Weights of a small mixture-of-experts language model, trained from scratch on English Wikipedia: a shared expert of 384 neurons, 692M tokens.
Below are experts of layer 6 (counted from 0) of a mixture-of-experts language model. Rows are named router (the router's row for the expert), up (a neuron's input weights, with its number) and show model dimensions 448-479. Each number is 128 + 24 x the weight over its row's rms, rounded and kept within 0 to 255. Numbers have three digits each.
After each expert's rows: "gets" lists some tokens that make up at least twice as much of what it gets as of all text. This comes from a sample of Wikipedia text that the model never trained on. Tokens count by the router's weight.

# expert 27
router:094086110138084128101121120138093152126097150099126132108132157116106142165131122104134119137132
up0:128119202142063153143115076160133135127094167095145109118127124137130149134116106159158158102120
up1:131165122126120160101114131123098147131133095113147096101096119129125148134158155096135153138120
up2:086193148135135134163177150139086134103095131123096123178099127128153136136125091102106133125139
gets: "s", "g", "f", "ur", "w", "c"

# expert 20
router:103120115102092092108140100161131117135135114142128158105119130160099122126066107140140154147148
up0:137096086103096142180142130115134138104089121073140147100139152155132122128114158129148172128150
up1:107123109137132107128126146141093109081139159182122118125154155119135106149128097119112123098139
up2:182099121123099155113146159098093116112121120120162115110134106148157172126102142155148137143172
gets: " |", ")", "a", "i", ";", "ta"

# expert 8
router:122106143092120115126136140132143147110115178148112129131107056123171105190136146127115127122154
up0:133106107127112139134148078156116129101165152115137093189083148132162148123119107158150137115127
up1:114139117120097118109112167115096144151076117155103158128111115116132146135139083105111118158186
up2:095117116167127074129126119138114156109104111153145098120070103155126173173147108102133139152064
gets: " the", " in", "0", " to", " for", " re"

# expert 4
router:159139126144103097151162063151117110153125166163132153117109165120105092134142127152132152114154
up0:105111148131090142154120094169143089139133168121142134135159095156111157101148135161135137090123
up1:171079134102104129136144111132133141091104124162095153146116124142161108122119131147151161143117
up2:153124139101106113135126137104083089132148165117126099148156132091108130132136133094135111126145
gets: " the", "-", " U", "y", "U", "|"

# expert 12
router:127133116129081115147113084155141104096135164128109133145146166107131115119141111135127137102145
up0:091156094101126092099095122125150125141117148126124175096134118136162122105100128113125097088128
up1:135079144112146115164134106142117121089093105146117148107069132137102149139109097125162105121171
up2:122120120132127134141127098117101136118159127156120151140162062118140167155110096107134167130161
gets: " |", "ed", "-", ";", " for", "or"

# expert 16
router:165142109115101125161116109144123148134092124103111146166102132147155083109118095138132138124139
up0:103145137115142090131142135123111125106099149104108131107119130116118107163176089146133165135085
up1:153134115160102122152123127095117144156046168133105132157123108096126143141114144152087108081161
up2:144130121127156151125124107129095149162153162141129093122129137121138133114116095117133125137149
gets: "ing", " of", "ed", "d", " by", "lo"

# expert 6
router:090123114128115123100126114126167122107097161150117139112151092125124122148101123161142157116142
up0:154082125136126110129118168133129125070109105118125109140145104118157069127117182139126127142183
up1:112141125139122143133093121116171112097076115124104144137126111122112130134132117159106127121137
up2:152145114118113131108153087071152087134155107112171094103124149126128124124126127122142115164101
gets: "2", "1", "3", "0", "4", "6"

# expert 17
router:181120151167068108141149130126122087117143128138113111119138143105124098135147113137160122115125
up0:109143135143116096120106166154157115143133111132149118129126091132147113129131152117125154094098
up1:135132084139102125120138138143125136121109143172148121141121147120121109112106094130135131155147
up2:165115115135119141108136122148145123094134136150092155172151124132129132159105121081152135143118
gets: " |", ".", ":", "0", "|", "-"

# expert 29
router:115095157137118122151155135130140123131083119120086154122129109093124105138112124122136143106181
up0:109151150139139140120122088122139155102152134141119112125128128110113113105110164143116095097134
up1:105096167142067128170130085068126150142128120161098134128157120146134119159107117173118128151123
up2:140085089094170132132161150135138123113119126135088154128125138107076148137136089106112152142166
gets: " ", "ly", " of", ";", " was", " not"

# expert 28
router:151101148141118137126157129166115158122125084114101152118112131130131176150145078151131186118113
up0:149125110135118086122125151097136100061135094136137099133159145122107119093108102132115082160110
up1:144131101096113137137144178090133134137138112113118122158134137113132111133086167114128151117128
up2:130118119114100117140189092111117134101136123163087124160152128108140115090109137136106133138107
gets: "\n", ".", "\"", ")", "==", ")."

# expert 23
router:149131142114120106130133171163119145105098158154142198159154117156119130104122144161130103151142
up0:140140112142125125161138145140123141147112134121121140116122141130136160142107184121129158165145
up1:083097133086151140171140141121132111129082157130108159128149134139105110148154169123144119122157
up2:137186138125116125094154138167109083152137128131104113113107122130103090114096145146117177129078
gets: " (", "i", "9", "w", "–", "ist"

# expert 5
router:161078180107115124141153114100117153141088127097137116121139113117101119167110142151131177125144
up0:150119158112149130107106109134112095131102144097132178118145091110141130171140126051106140152138
up1:128162073125125114106162144128145133093088142105131118118180113128115135165121105093131116117147
up2:082162095146106101136130104135110085153106121152082120117150152139100129103108168086079149121120
gets: " and", " to", " of", " at", " from", " on"

# expert 22
router:130126150156088112130104108077125142121145120105092128113131099115126104109131173118158134135192
up0:126112158183132130118123100165100124162145122163105166118139161161090089131121121122101121154157
up1:158117160140088152155143120136138103129140118120166112137101132150096139114148116105099114116106
up2:134108166095143126161176113097107103103155148174105113128088113146143148154161137131136122135161
gets: " |", "|", "-", "==", ":", " the"

# expert 26
router:110099124146147080103186144104124155099150153189127106115129096126143137133112123126148117151152
up0:122116147135130108139126123124123119112159119174116109131120150105114118094168180151139125082152
up1:156109126146169136139119106119129128147123069112099097102153139123146148124123141097131163141144
up2:130164137097132137126110149192165090124080110088114116136117136102119103102130128131115129121192
gets: "\n", " —", " Total", "8", " home", "$"

# expert 11
router:131097132110104149120144120098151112124114129111112099124173110111122148129165135123131136100139
up0:122129148141175153146115140104125118133147161127089126111138113143166136154134162148115201116180
up1:142112128123086126130134113110130111155171115108145118145174130166131115144179144129154108117140
up2:160123128153148165085147107149093135093095132148111109152138101133141123146121152138164112125144
gets: " to", " was", "ed", " a", " is", " with"

# expert 14
router:075141174139103101136099147129115146108121170141105147118128147087100140101094113124121121117135
up0:154133114114163132156099089121112116142141141143143146121122145107145131127101105110104197104132
up1:184144168111122153109171120124126137126125126153115098099141148144111175133149171137123121103128
up2:118169148088118129149148143176120110089131118116147135162085122110108133150119104111091146182142
gets: " ", "\n", " (", " \"", "(", " “"